config = dict(
    n_layer=11,
    d_model=768,
    n_experts=48,
    experts_per_token=4,
    d_expert=192,
    d_shared_expert=0,
    activation='swiglu',
    moe_layers=[1, 3, 5, 7, 9],
    router_score='sigmoid',
    normalize_top_k=True,
    routed_scale=2.5,
    balance_loss=0.00299,
    balance_bias=False,
    init_std_router=0.0089,
    lr_router=0.000149,
    n_head=12,
    n_kv_head=4,
    head_dim=64,
    vocab_size=32000,
    norm='rmsnorm',
    norm_place='pre',
    norm_eps=1e-06,
    positions='rope',
    rope_base=49200.0,
    rope_fraction=1.0,
    qk_norm=False,
    attn_scale=0.125,
    tie_embeddings=False,
    parallel_block=False,
    init='normal',
    init_std_qkv=0.0189,
    init_std_o=0.0189,
    init_std_up=0.0189,
    init_std_down=0.0,
    optimizer='soap_variant',
    lr=0.00138,
    lr_mult_o=0.683,
    beta1=0.95,
    beta2=0.99,
    lr_head=0.00367,
    grad_clip=2.0,
    warmup_steps=200,
    schedule='wsd',
    decay_fraction=0.937,
    decay_shape='linear',
    final_lr_fraction=0.0,
    batch_tokens=[32768, 65536, 98304],
    seq_len=1024,
    doc_mask=True,
    train_tokens=317000000,
    steps=5295,
    dataset='wikipedia_en',
)
Below are experts of layer 7 (counted from 0) of a mixture-of-experts language model. Rows are named router (the router's row for the expert), gate (a neuron's input weights, with its number), up (a neuron's input weights, with its number) and show model dimensions 384-511. Each number is 500 + 50 x the weight over its row's rms, rounded and kept within 0 to 999. Numbers have three digits each.
After each expert's rows: a language model's description of what the expert responds to. This comes from a sample of Wikipedia text that the model never trained on.

# expert 46
router:629557446606559507514606416519490629436636513482506557462558462421449471543445482441617412457408490543516529438486485436536431504585551513581558525536526491515522498439438469557539443475548482527560602575520451507440505456481484488441458429500506414404636523470530441602532475560479520497479543510431455540612483490589444553550580479503514490510510511556399506544467500525471455551409
gate0:582528415542448548446515470443554563529564484554474461417530508516457582569440455557474454430563544446428487392579569591551509484533423520577465380370472563448460519510443591458507538521536449605552466460605404425526425483457474557574550483498524550524459443592497503541445548500449590431587445604498530460485511384445503508557454439523457518575402543464517391484459451529448447437465
up0:560503449564401504484594452483534519481553559500439523481506472489428496521533443468517550472497513541538537413474482439504508445498481518487457403537469590527490535511456603501524496537466481531528504499551413458477496503421531532540474560564437404498450524491431543489461577435456547420513470616505425515522491466555467519498530563581471559572458519544529475557496421561508486464440
It responds to: Amounts, scores and counts in sports tables and prose, especially dollar sums and figures like 9,000, 150,000, million, 2–0.

# expert 35
router:594541562511516567543482513460442513539429464541481503509514482551439453518576363493454486435498456495616477567513539565491542507459490507462519455517499476485392509512539519533502425482582466518588399535509501457449506471545487598410616518458497539505487452492435495489500496535450458522548508493511466559523465514397546552523427535432443447535489488553496418470551551474500457341621
gate0:464444507485553488527521460460448552492507475452422491482432439521470534423401447438507529460409475514557466543611465505562611526551512518549459525518547534487462440442510499531494494510513493504544466576502531434475551508438436521470554482520476396456543496530557490534515465469502538498539568536399536594559438449538527568527440403529440479521541500540454531465504487473463484511593
up0:520517509431430394498546499530540460492454586579531512486533596556532498534525583510423531494591517491536596485465481400517498524444468505569467476532370547545512502496475469497529441464481606488531502449457568511509513424511509518471470497571502530522445499537439470403565461457565493570374415467496511542473534526516517535517598446452487608583515497477491478434531507523565534561441
It responds to: Periods ending sentences or abbreviations like J., No., i.e., plus plural s and S-initial pieces.

# expert 4
router:498554557412486516503548526440449526429518504420554469550516551570493506571445473498430447417502500425555480500507513548615391529564442561588395510541530541418488505506446460562453553366499544480558515517566501456497559539428592393501556519499561485459509549507536505492462509575533491512542558471490431496499492497555522548472480492468534472457543518463393516453507518593432526520440
gate0:519533516440473552584533504567556457591516580534471423418516599439484441532450453470451531517446480474511513593570461476439513602474451494615601496591466531520412471494478498574593437448488525510477381493516492557458462602567592629548489395554512529461415443474519481474555442569489502504488571442414534559534551462562434519494523435457519478418467509543540601506527562541556459465527
up0:560422452558513405499507499533510625580522510478517415502438426534518533521543487469541464610554471616462521528516445428429494543473599513557396529576519470476488490532566520545585511409563589503479447526531481538491491550509424491525422372490496519511481478464521466434442544512472445591502527417433475439460517507502494540484569434428524504498448515518536428506538540625416577562478
It responds to: Head nouns for offices, institutions and roles after of/the/a, such as President, Minister, Court, University, house arrest, front.

# expert 25
router:449481560497522519528428531476563559528493480535461443496492429510442507554585552536615508496462468396438491449473494529481508500502572537517477506560464488501451593388505527519489448550562586428491440532474516516423504538526571535451519436435510530536481555505397565492502544408459453516485439509423490524557501518461482635615482496510491465529499380572545469555409430492526405482623
gate0:529489535466416579492491397506360403453430418543470519510514484471486412570531499440408612447501523553494519463520401586461565518412493495570422440504555504473417433487542502495541477454549495559533447529478467416526503496563448497533537458555415412404399502428512581494565563522501490504567608473534558516443479411420451521572530453547551480549529469469544415472480488455532447486566
up0:505471440516508486515556504515499559441558532433498449488418585566530468448517431564517444555484502534493515548419619393383380546507504490430614520505478533496604484508470501591465566479477490427486567448537518563464426480499538395548475528418508570586640514577504531461475502504495444528463557491500473490476552574514584369472450485460470556475444526506464608517459449554446588507500
It responds to: Full stops, closing quotes with punctuation (".", ").") and paragraph-ending line breaks, plus clause links such as but, for, However.

# expert 36
router:547424446444495498491440499537505512597503440523515506483495402528496464540565581461494578543471520489432473599453549527481481552482434490553495526461541579556364433444517467502460475409529498477581453436570463408541483561488442542528476580455511471452465492523480447502471511511460506489558464470492525566478456423447475495550473495446536554433494436566485462499479508458565565572477
gate0:547462426530453458566459485516520537437436463442513463514512417520487494479553467471474468488496467507471491494497499492503422503439506511475490465534491468506571504418516518531499463457609507484558522386566535534533469531534545517501506495484583553445453573473466458569393547550488522489565529480520508459555433419508467472473480480549562439459385458494510485558392493399525686452447
up0:535432529599488403533569486568507537485446515523499529507548509498458597477578493463467436521532513471447473545600497547547526441479438539465422504496453533507566515475479428488481520537557482484468487478582568619485446603539573428498462482445450559482544559454519441549359518507539558435583473417586549535516449532493504474482535499543509460510476509485534465638473490407516532500462
It responds to: Middle and final word pieces of German, Scandinavian, Latin and other foreign words and surnames, such as -sen, -mann, -berg, -ini, -ata.

# expert 3
router:530466467499539457458525565417572591505526424505484479515538574370468442507468427506508449442435520486495414509479476609514498438426520477517537499572529583554479487485542538500488448489561551540520397480518484499517441404499496479460497484514509582567525594434533539470488428498489436470525587482550537511459503380449516554467454584532553534496509503580515489494424511426526489558558
gate0:566507458511580449501497525462473510412550444458515386551423535476472421567589549488440480447557531493524524549451498402476493495535507517500560509431487468598609516429517546549522527521590459530487487498528387468584478512496555455519540407515514467539525455506489423497507498486513437470461506510522527584556492443459564591523488474507502443593539455607430560569514402479565565501556
up0:448567513375483495567514502553505527546595508444544521402583464536480510400487476509520553496589428500431545546555480515444544480495501507530392583578538542490494515477514526407513387495405593457530455415407506487388467471516516599488387436595510513384522550494428600576499496458435622560519453473462508437489494454499458430489520490481559510484437536493500518511533586443475523501430
It responds to: Pipe separators in data tables, chiefly right after a numeric or percentage cell, as in election, sports and athletics results.

# expert 18
router:493593521444510530548420497425520531507572465503510499482506464454516472559422438536461612552526535383597573524452487497451539478467456484535494512405559457506537445554584530551559610527475424535540545506512462574482487483528564583500524497455412519615449400461505520555519412550480541536486521476507602529455506499467533572404555502505416532404481521520471555401475589508516417632507
gate0:493502607496466523477592523471453513525512483624522472484542555416461482674445521434428485568517532544478525458504504526486533382449590497486529512515546507488488519425377420470469424484461543554575477543549419519501495376512394581471494506480549487528562511541464480484487520542520485458609396533526556526416500560510489481522534543438395557523414449518566474482454526534551474579556
up0:495622601495444504466548524511508482465416509530403534440397516458462561489505516460503606521500511524544535454565466507473465441433522575549569475512479509551479518483448435566537443526508534531520458582395534494532547509520393611481540518594517682478467524555502471459460588477526521500440466528521514452499447543472599452530468387535523478631470430550565581529540437578539535454531
It responds to: The letter A/a, alone or in syllables like ta, ya, ma, inside names and words, as in Kaundinya, caravel, Kolomatangi, article-start A.

# expert 5
router:539593484450546519462473523529530491532492501602547474557436570353421451553478503532482511567488468450523553520485434592585518537428513533538499538588514506467469444510520514562498496475464592511459471496523455537490516450550444533496476594515511489460565399542555495497495564567477636499524584539553439490491521476393416453445472513512469479471494495442579591582457564476486458626424
gate0:559487532450483517440504462532531603470534530483426510399433478483461487525510551477513375515544510576544501470525550476495531508526401545434468553510539490515502433494412528523496430443498485468506485495451568514535504506482483416517533522512485543508498461428501460475473570565458450461540503481544496487419488528589564569465609498548498540522543461441507514509540444494451528530412
up0:459522505552481469527431545408545450505425448505497430529571504500537494509477391495558590402435537490442462530518457470509425452456539496497589472498497542473490523484573437525529530547504503458587503482500493422426532512488519560388463495531484578423574541568571493502589382483510513507481488512466425492516512520434479450538443564488516430468437537459520501399436543441536392473502
It responds to: Equals-sign markers opening or closing section headings (==History==, ===W===), plus line breaks and pipes starting table rows.

# expert 28
router:513573435484550531510524529501499509490520437444421407478512415522510502521513552386493537507539531560536476561477527535521460459536437507487473561428542578545428529563457483513503534434531576409573517530507489490493521528485454543431518431525514445504407516493453515508456493542441512506593520549563593543485448540535376497515556525566606502497552443413500431551390460397448474549529
gate0:491459497496512440567552498497501538391570509514465448519485554463464494493583470443435529519568523478431483513528444453514488633438464464545410475537568554482508566468499476550436468573517582444555592537573464465557506430480491450437534479539474532491449511453490557494364437349446494484572548510452563430422481538519400502399526458547599425533429589432480459542484532522501503482613
up0:589475518514603493575552524475524498364527432402440504496502448478453476510543464441421541484500512550470497476523473451531539435477443498509456455491581582514512516445464458541521484539463507471486589488507435497507453499500502503408647548566449529427522562374595510466483437497469433498590554471423448535488513437574387530506508535552547503484427483449492553439427489485469461466497
It responds to: First names and surnames of people, often in credits or lists, such as David, William, Mason, Riley, Allen, Parker.

# expert 32
router:478579528458523532518410417494521443437473403522476417510592421470416428562538438455469497520500422486492544537408510553485603484452579527528544551594460572389457505516500511579542594410502583514521491543509506542488416465508494502392434456522547597437565625551517525465534606466536425493556507619408520523502513392537461535431537446509496475529564443541536472402463561470530587556509
gate0:455583481458451431533579458476551513505503417612433420457449456535444507458475507401496523625538483559502426574541513560493540540499494533465489513462456528431480491554519493547554474415518534488436512460493458587525592468482491464480529454561440494428479449587450432480504559532533464493534453496485479492489558509552413525476632521508560340461542530500433500535533529563468392514462
up0:493541491473500413453470475509407517398522567586522496461404537335460495404503527439460559568563528456488522478587449566555454482558549493506528511608566558558490522540582529486474457601475490412458512397412428530485535505515499576502471488528464397477504404477526494520533458588506408441507432426464489514491515563467418496512514495456453515571449612549570513462470507471514513440539
It responds to: Words in wiki section headings and infobox or taxobox fields, such as Description, Size, History, Career, Species, Population, Candidate.

# expert 37
router:475579525586485536548512536572575549511547411430510376491527489571515459609474460527488539495456363443519480473471482542541478536542593550571530516558522618512577543517458427519502523442555506576495468533489503442476493538475581543441537507465566461411580539548533563528439457558499474503527568501480477492534485534544466470409465407496565579474535438413491444522376517410507539508455
gate0:509533534493519408419463528428542587538508448490660427542581533488528474465564528496452485515526529489530493574484603491484622457444578657466535508545436520490533472617478464528531494399485483566547414570487591536527475613531463411610484523521511503526527431529529412599509504522475447479572531571595612491472503430493459537450449542530487518528543520574449485441534521535542447494500
up0:559494517457498507515365453374541583428510478432594544550542416403478571517550403436583515437498498424512592400538525594488440483457504482479470598427421534513549567568486494550509487503457504455566505514563523465469472509540396467473455546530591511533490527389445515527529471582532540389567477557450466475521473433469473494464526507571431475557524487555476501558541431540492467498513
It responds to: Word-final pieces and suffixes such as -ation, -ium, -ology, Roman numerals like II, and second words in proper names like Services.

# expert 17
router:511456427437535484480532414539523525498475498446455504487508537546475507450528527459479510571465530545574514458489434426495544514447515492511476542491509538427564602549456483448596444472588598465554561441502530467534354509303464546458530498487531479531514567484534417460443483474463512496541481487512473559502456512549473428482521468524474435508472456547550467526481514534514536424499
gate0:511412540438473528604581467556447545506478492563432461567530441496470522505537503485474517472438565428479454479478510541408524401518520517433424543560577512505430513569436512504452516525487552520574448534569511539502509461462514471429405450555427500455521515492519576384515497554528460518594596533487549511576507447464440478514486547551534476369522446574563464474473511492545441591518
up0:467398633531494444437579396471458523512458541448468468481446511542541511389474509517549424514502620496468529502440519521459532492555523441505467493616650496520474483489483593543496401572483506435480576490517491503489473420498454398409449505525502471598490472468561559434554498455534430520525540504522542455571516500550550482537513444556504469430505521560527489547591536479442485644568
It responds to: Prepositions and main verbs in running prose, where the next word is likely an article or object, such as in, with, had, became, took.

# expert 43
router:527516551480488537560589527538577483520562529504549540440570484564408564440532408507559569552534398515435477462556420572560464519606521468465477471487471457453560522513523532499544480520547618560583461452527492441460461551431537527481630485538491511479472530445518480501473567601405453470496464553496498508462479558467455537552471592507535510565524550480417436525489515499557544489593
gate0:528526390489458487510581459507437568460508479534571446594601536521508457405527477431462531441459522478477419526483462529502609598467467514497503562409513542470533480521472492431526488506571547529496450645573552384403492460456570481558522421559464428516523433529568465582500499475367482575534506615514508574446456468473441540438500521543513425531488534557347452499534424438503622543555
up0:542464488462513477513595559510426555500505542458524492617534529534555551426472515411486481378497469484431429541486474554562510523525480421542473512436592497491422568497479486470530490483538571493477572544571493503417499557436579460546384398534495503454478429544570499487520502418370485542525527446530494548475521519424449551463482537537564395515513450512460458585531473410568562511544
It responds to: Day numbers and years with commas after in or on, as in June 29, 2011, plus relative words that, which, where.

# expert 7
router:568423491546519493499458481458485559499595573491482468561529464563449516471498518588531474494476515448448435417532560592484562553469566507437520568534502515456472451421418451504502484429552550496536499505486525392528485503449557390519484565590477549451498607532476469552466489454436493491592512560499502483501456498455500565486528467544508491516391416539485457495424432442510503453517
gate0:496460503425522497525530536550528572439524479486491446526471486516453473466509476506538516539507494430515479386553482493503489450498512470495471507456478539468556533552579560565490509436537576586492563522424463564543531613524472526498522470442520486487494536466554574608473575521435552526497459606486445474495465471488578566485544495492502449484445604509512551557435488551581515538588
up0:516539551535472450530451463363458493511459550517493585542571498444518457464502578463491437490517465548494489490523548490525424454482502541479467488568515458447469520477440466440493448535471421349481464491626506425576511410470520435523498538478461525475608421514495435422548525422552509479570526435557521562510539517490449426478460542523477515641530413552537462503574470459463493431497
It responds to: Head nouns naming the article's subject after the, his or a, plus it, such as film, series, team, company, album.

# expert 39
router:549512462537488516450601470470500559494515580465424447494541418454423484571538510462536461394412547625557506482504496475449520470537499485562576492528480414507590459541451486506466522433454470530515513507486487431475441512431445431485515497519546481494553575450487534453535489581368483571507562509545418448452449527538452516470474497521491522470429477429462537528458463484455444536437
gate0:554576433498571549551523453447534437534462504523527478499646503481501475469490523553462530512499558533503429511468447437407601522483424485465493554542504497408432478486508567426548514463484454472492425411461609637530456517378516505563518531474546554547512529541510485494547533504407551527576504480511466502450585473514575552482503566478477497458476576447506505497531482562435443524564
up0:569482462582413520481532511530541511533522484460467526530595465449515502410541447558565434468517568569422402538659561468460480444481436533480443537478466563555500549481457484516538496530490405544491445518510495521480475516539611535514467482468581449389501506532488550530461558502453506519431547526550499542478539490463578491476551570518513560452518466484527503452512563532672453450463
It responds to: Numeral tokens, especially the first digit of vote counts, percentages and coordinates in election and results tables.

# expert 19
router:528455560586512619574448482490429515501511459456463484535482495399518425648513554482435419543486510555577518530463511534501475521425566506407460587529536529471485428490526509599493504466556523547455419552500506437527450499493554475440519478453431525494526563454475543544522517544458544480528557461509472503416478462454441552478433495522537501452574551588503501492469589466478496511502
gate0:526534483413488516458527580491438502535481404620479514515414445549449462505524424451451487540473427472437465491499577525550480543487536500433499444529512490517495564538522532515509423496490493544513502571513479531530513432501417540437473533508435481411445672540448484552398577589437484473550529600554537446462409482476510515494498464449459596536503551554498395520488442396497534477629
up0:578547482449536483484478610570455478598415495560466474507499539583476468468473497481438450460439398455421431468516580519548480460488533511414428470536511487508455577459521377512528529519514547489542585522526480533513474423494483526491475609479488463482464636485535489542430554611504542478448494551448546499426437506440582543445526493471385557385450468464450440478518425429432543468471
It responds to: Brackets, equals signs, braces and separators inside formulas, LaTeX and symbol lists, plus units like kW and hp.

# expert 16
router:501503481446530532428484588562395553485544500485526439509480489500492488496440532580432506456587425521571497503487467553460473490540497561561509539520558621506481508460539428549503482465472540634488550591499591517573404533586567532513503521496530479481580515464407488531482596431409566570423455446491503504523466381498493473447514471598600448438642572576447473533482563585521463452571
gate0:541435460497466470439437493532488511439469475518400446518561511510473511556478446437360574595434458387544554505525557556501520488548481510535547511512443513456538539475412479545446526452517521547511470532467501604481532547510477495439512528516602405540524473487323468619454476505480495581461456597431512507494528397473422571523571468516556518438546492487528570579407538514570445431511
up0:482608467460506570497478525457509546609482467521511532480458410463566559483509511479578461540502565532493473514507485518562419517575503481426406488471557471437524464485560534538502425510514464517497500539500529377435503514550476402507490514465502586438534600457585428420544586460527503481490519377466547446524559458522536543504364576394507544568489507499499523513529405465441524471519
It responds to: Possessive apostrophes after names and the noun or adjective heading a definite phrase, such as the Elkins', largest, sole, which, His.

# expert 11
router:481527403435550441476493466463518513573544426465554432511508455536542490545507550440539632435456520438607436511447555561588446458478421544493485541355532503524469514491494519490559561472544486421688450469482461563543509581512431494489565465495569471564480493465467471550520499555356549481547511550579587601495449569519536473519480534525531519459526553433491428502500493473481500553557
gate0:516430479518528470451477564610494499492432520432513496482439572506494570530553507493453507512416444450541504490571500480513495523478450442560584514430537503479504539439507410474449525493443521504524506502507502636501489477416498496477531572560504451481528542614417386581554568575526402483513429527477561540532504505504547570420493527484480445538534456498449523486448392523486537457533
up0:428514543478395546611526447478456544574532489516456508493576474435516495609449457495505537497574457564435485530581575446499494582600517584532494489450517546637482462520516517491441489485594470528533407465491470486549576475541587520487511442405466487373507530563545506489432412465419567535539500485511380471552475416519462497415397512333461501418509521587517455516482560482539489559459
It responds to: First word pieces of personal names, often foreign, like Al, Ko, Za, Ben, William, and the pieces right after them.

# expert 21
router:504470443556574552435497524481586460523495540542562545472538477509504567483551425538551574427485386506414474467466478517524453485477512572479575601528589509435557504497459520494562440491502605565549507514589466606421350447498496600482558534417511568451511624407446542506404544546421472480478509449520445518457490519421585496482481491561529525455397470506493438497513484576550533432490
gate0:448598514460539585426621553451502421561545537533471512524538402544509520521503479468494515447466432547467554561557469496397445520446435476526530496511394493409516549478560471487474515466475466556394436466482554485495427511483542508532495451445451444360528495507519442506518467544521535517537479470445448375548493493518455573609378464476422490468437458391426473539494393426461489514501
up0:493523434526445479511448452522461542552498567571458498479551511499506502477421507518423503532443483493528549506347505458569553427531554525494522510490557460464552516540489407473469493577471454508571401529468422494503465480465534420440514491456491494589472522596528475519590561432458505499485474513461539516597473492482497476564569451492480576533498467467449582485499444530536465532416
It responds to: Four-digit years, especially decades like the 1960s and year ranges, plus time nouns such as year, season, time, and month names.

# expert 34
router:551552442459514540549515438473484472520581565504473457602515536485525470563518501538412582526515561503574505548519483495463439523483468564552480504538492529481418429517486510518525472424538525467535380458484583475520513451514510527524456510524495416471498476519407553463458571576416596530451563479486493504442480427488420500466506520566504605497434526636536512470447495490502572503610
gate0:543453508511454510540450489490494507537439565525403453475488556515450482441442504457469567433444339517496468490443478436462507557562453437485428499497464489433408497560463475387508396475502547577411414505425545499564522550515533555397545408575512444514466460426419533485496563514531469448513460553560420510486538483521491508548610510554462518417435472462463610383522502482503501490463
up0:486526485453494463609475439454526519558496504496490434490544509441450363438559480563447522487499422488452485544532444496501510556468462517507531458521519457528393521495441498437522327493531521521475495427518556527490521515550505523422560536536502438491456472413472486387404570482520451501525553601594441551496489498552423535564480498577536518430553510488470455432539577455427505478571
It responds to: The articles a and an introducing descriptions in book, film and biography text, as in an eyewitness account, a pesky fly, plus This.

# expert 12
router:476583474469550508547521498520476456405437504434468518452607530454482463537558566497478501563488575550516515482442506417449467497542394411542512562521557604472455527531453510471582516383531576529546555461538513499520452524486434462554488499460486547478534569500543509488513553443437431509546529526507495577385498456566466583449494467554518535490555512447500551500442486496511543470503
gate0:476506486529578573506514537549470441498515453446490474564616511512423464449405582418463452521447516514524422468407482541522535613426482470498519533492604464614526544546516392457474537392463433537503516479491525498580438500509449528468460474482414566508453473483541567559466440413517572493513521396564543472457440525441458513452475428450502551488479557613544468546494401449518495508549
up0:438486551445396537490510490451591515439468512476577500579467573472462486481496449536568585540464517561429537376521457539474598546562514432485559535620520550611475498467524560489503659514528490446564429466566499469524443526506488499479537568489510516458508424575518475501552502475477472510534471528396467577508474440529568397523529541495500478410467501414408609500539408504516517419420
It responds to: Verb stems, suffixes and object pronouns in plot or personal narratives, such as him, you, love, father, yelled, denying.

# expert 6
router:587389439546467452489562530509500489439557446436476497530518449518476459490489512478512537432450563479539447545432513491482493486432443409554438513585579545518478487449478476480439508452531514553408458562437560484492539556570545523451530484545418518461536486439566458495544572470446421562616581462470479494533504491449363569541413491580557466467511495461531573446438403585436490605527
gate0:587493594521494495531541530496610461444563484507460437431487509523524520523527488483564506417530512426551529512504437537542484548629492531431509431538500461514560622473555499463547468532504454499490450492511472452471562566476449541497543515529443414406474489387502428473528539489441451510525418491518559515560473541479532422515404509469460486560447450500466516408513448585479386545532
up0:492619429485515580555539558536526448526544516467538484396489456572471485534556516472573501506526480417531553541480528453455615497566534518450468447489483459603508490468578493507562490514545562524566524497544543470565448504495572587539480478518568422469496458494431501486490517496479524482517504515547530473561479540515524502607477546599444555572458513463517482497560432441516506613443
It responds to: The word by after passives and Succeeded, plus role nouns in election and award text, such as Republican, politician, producer, Representative.

# expert 30
router:511525420447473455519553546523472524504523551487588507586519526485487447481553474447568507585570494547467519433522435525545545609567543492513525546537395469468549625547532530523498394482500528519524564541560510450397440366484557469518414358467424483517485608485499517520520387558461457479462513502459421529493445493531432563464522400477494523515481506461531528464511506524531540491475
gate0:432554424481485534584548455354424486499493580484510451591501409554432478455556513502439420439557472458544500453510469641429549586556507530540488507559502524480479568552590555494583495441500588602561502470408624494494393501439496499527553459479518477511478556411512548545471492527346520553486483482475439495478516498544448503522523415467461436489485526527611412480517508468536504473579
up0:431488558371478481472562573357455514565461533479519423569452374507465527508508491438489482509554470451506545522508443566465578491504490483521495581514453532475537551569599553402445583454450502526563494454489580477496437518494446447529579555571468492478433499514606540513542590515444522497547564506545450491551469470463554449506565435502474517528486472502562435557494435385486611484544
It responds to: Number pieces continuing a digit string such as ISBNs, ISSNs, coordinates, verse ranges and race results, as in 8:3-4, 0022-3840, 5.42.

# expert 23
router:431576461517561398502539502469436453405470346515500444616495452446422495490448447547484465516532599488493482537487455495531563493453541605449390436591550543461482460616490497526510600456501509544458474500492526473572449492497538468447450422576529414501506446517492493523489539439545552513577550535546470554612474406477479603477468494499506505466527515493491487525463487420485570513510
gate0:456585488518460487551524470520518505542426453460491353472539478532444500525482495527529468526669477498544554482502521584519538416533484494534541520571553567488484593549414500465583463494448520511582473480484465484576496534488569484534439400413496387566492511600485480470464493467478490479521481577558608461584503488508553476536559487559484518575427522392560418472412529487491496561486
up0:468545547534461541465548496542516438459514480495495466502552513530433503548460511482547440561558494459555492463546500595570485441556501438514574530516485626538496474526385506437522551464499516539519426580543493416520547653498580472424495428517496431542469469504559489448459516522439435371503551658455575476508461499532511510528509545647500494518540528412450439448485525529535516507485
It responds to: Pipes, semicolons, slashes and line breaks between column headers or field labels in sports and election tables, like Player, Turnout, Goals.

# expert 38
router:469559477592492548565492421516409511491545520558494505496514436456530569533473536578464510441489379496500572487540517473467531496526488547521433515523561473526486455554509454425578515448564493485468414522510501498565425530471518462561558516545474485418487529502575619469575498494521538549584467459598454489540485407571518550417499405542473504541472608527546484465480505524502506469547
gate0:505551528542556532549572474459534430528525545511402426438573454487482505564585553496385483511491438515448530611443475541383572534568569503400489477499469495433514456600458506516568434454459454527501508497453577436522496541463540575422617439445411417489476531517519459531476533485565510461526507606511434424544454536459481545529454456514499463478460468574410559519440429516459453505477
up0:419584521531383574570443529494448473460488394535567568531522533511528423536434454488627520549607523473517388484562476527572440461538488530539583507512545523514403605453527484407443493474551573538480459554509413448488600522503554476490472487478525552379603489454517529436448553474504520519536447507532519470492598500442472441432507583490491470498486501456459423449590546507511488454484
It responds to: Opening quote marks before nicknames, the slash in and/or, hyphens, and word-start prefixes like re, un, dis, con, non.

# expert 31
router:558439504538473562505552495469504571473467527513487416575486436486463464596493402521439441418489477557555472528465525487517500563379451515487541509517587611514540443470459448534485529498488475588466470544507524451496485496563539459487583499514452487452528445460476471511495548461483546538545547549493595526515470480463488485483507550534593482609426431455584444460388460563517526604609
gate0:502452483509551542557546472482510465436513453483528492470512571492527650474471516411472505507534496417553413520515506542487473495612406539464519448492563524507353468622554524451525598475489449570572508619489415460518427496510479459514565525484506501452501491432500487489491550513489398544545471504486558491482453420441487487547437481584455608448501463552441522462445465462449361478546
up0:549378447555388598445465460561483423490497571591450409487561519477461568526428515562489552468495483497514525548496519545522474525506446525474562527508542537542459545589437451586621517507472439575547442495531445555459560467539494518552550498580593508494570473401516475453491528463530491501439476513500494491484512452434528496577615433664552485449385490561474591403460567509665529535517
It responds to: Words that link two names or items, such as and, &, vs, alongside, joined, with, plus some table pipes.

# expert 24
router:517552508543536602565470571533461487484550403451522461461523534499490528582539437551492472564551495554549517503484533491460505506485550485463529563529497513489549485486569547526561525385641562570530492516465535470530430530455555521434494439576470566468509555504443527483487517583451521513593518484501480506456441551518390562491402442588583469530531507521488432572395523421439538467476
gate0:410571477557479473470472528542495504467494516553503556386476542457409617522605532578459498478505506473561469462469574541522545527546414370449459518451447361394538535487588541477479521486512591604433451507418466443466496539428430575477459464564456475421465483465424554418489570527482533484557464457582583447478636505572425543410431531618464465460468554528403478511481530426433504502424
up0:473533529388441506529538519450433574456533483539554374417449519547483422586546464458475604478510540448497434582534531561551542455526587548470522457535535532571423551508464517478555520516479432480563511506443520498511471515581565550565497466519471516574482519567457523552467442470535624527544569545502519453492481504454495530546558477468553474424524511578548484533486373470531531491556
It responds to: Final pieces of foreign personal or place names and last words of institution or team names, like Street, Sox, Rovers, Sciences, -ensis.

# expert 26
router:459558455469409561526498428514524516443506464524404462510530458393487474467480564430464529505489466572519526568382502623498479519470583415494435530517494453523482468519508484633542480505496534419528536449477474438592544472412567459478460465533551527443550452443517511519469320474501496549488492452556515539476491602477427518504468573532501317432557535518384438623451607453536522507407
gate0:510525461523597467597575419481518452406506503477452499514539453419436454510528490508379523436492533486504452489472499519485423438525530490534485594604559487458536474532518455554442498510438408480569512465542560596565557458532554389529517476503543548444494538469501407539534504498510485509530449441536481593495489467463532529442473468535457459502584408493436469480472549479599509546501
up0:499483543521496496470420503554511554602503521546503570476454427523513563541438580453536574486494502469524423479449499481550521478546454542510539478466426476546437489537572489526489465482529485488455442498515477427438445532483426542458493508537501460498484488608457528480518535555546612430500592479508489481475527551410522464523555491521551536528529566535407493464500428506488464470512
It responds to: Prepositions In, in, during and by before years or places, especially in census and election text, plus percentages and cells in vote tables.

# expert 10
router:553484491563481505592518512501572489493510422575498456539519468498501437492450486462540589463486517486555486592474460523498475498497414423484423487504459535413466411537489500509510571508519518611454412570503468533526491531547491538488553480464535511519447427484630545448491605552484466484581610547500456589516501420388388416421533471489502484434514577492491500614521467437509469486533
gate0:532521567463515580518492593510499460483558601480503480549463484476455472481494495453468463473450480458609500491498489521470492526573504550399454495520533455547453443542540487577483414437498521553520498415480549585551423514486510557453499553478461477444476503500490460480530566484552474552459544489493454506425515442541421482527504460527491423585484548466591537496545550468533551484520
up0:532553626532551468472525469524481439433549565549474456563440575465499457491454450427447516557545425447625526495481526497441509552566525492394485464537563454559566441491505464504431473490500565522513477378423553511517457492485455570494486569462440533561477504481457475476557488444556445650464504482456484490414505513541448468547484531538468454572455462480575570446472480488506501445463
It responds to: Opening parentheses before dates or names, list-item hyphens at line starts, and blank table cells, as in (1992–2005), - Awards, mini-album.

# expert 8
router:527532523445461529500534475469550481514456492478478567518536534484488445584611559517520565483414527540413617470496455448531506478498494554440537513507529501545536565516484422539485549425505494599511474513511433497553593469490442453481497547451423516598401485507497522510506410522473487531479464450485482500474497387591473456458535577560502463516489492462519543547455465496550509468554
gate0:532449447499496532531449544528551502493457479514550556477466489540484466505438515515538444450474527477510532511509512466492450505485519419503513521444481442477513428522546480485545525451459500465523560537534455576424488426457480499466489483502546443469490529495512433537537464436457508542536489490465449547468525571515473553483471544449455488487447540488452466421446483543597563485508
up0:425493558513464503454523499479501462409545445491419383530441601534581522538506513488571606531427497425483522532356521531568413488537542557461476494421497470558604582439497478467528505523546454482494502419413537446581558504503510554494428559537465577450471470551557474512561525519462561491423496476541519488412477524521547440421518528560548531527474477513535454558558482486445555506465
It responds to: Infinitive to after verbs of intent or motion (set out to, supposed to), plus subject pronouns and modals like he, they, would, can in narrative.

# expert 42
router:474507457476563448564515437528494520563454487483529480514578404542418463557501574424457518547551516494470523463500496449520483554445500489531462505544474550458444486543496507500530495481451602510501496472503585529482492506450450518484535414505560508485520505441473418440405505520438496541605490522544494507512498459489470577463438493529602491520463509481527431499351523563518446534539
gate0:515589481508445530494600494433487513512547471525500510520532456551466458425500511484493522582539480495563461510563498457389482428481454435533484495435457531479500554487501472585524385468539601594484425570478602467583474460417543511493469451602489589513481535504472477412495549467493468492510475485524445483468484461426521487506531522460462579539501553526434509561460470554566458574521
up0:443588433464368535503535475480482525487544476521527500592424510590463397400527523442608572588501458432526465440569530401483555466510538455397539539480428548547477535444550567595594488451464509543448437520419567449510553426374524502471446504588407624424549529439520598473556533485481545453531499480438557384538521467479506517505592541367464553608484559580459430494487484525526548503410
It responds to: Words in biography openings and infoboxes, such as born, was, who, Born, Personal, Spouse, Died, as in (born 1968) is.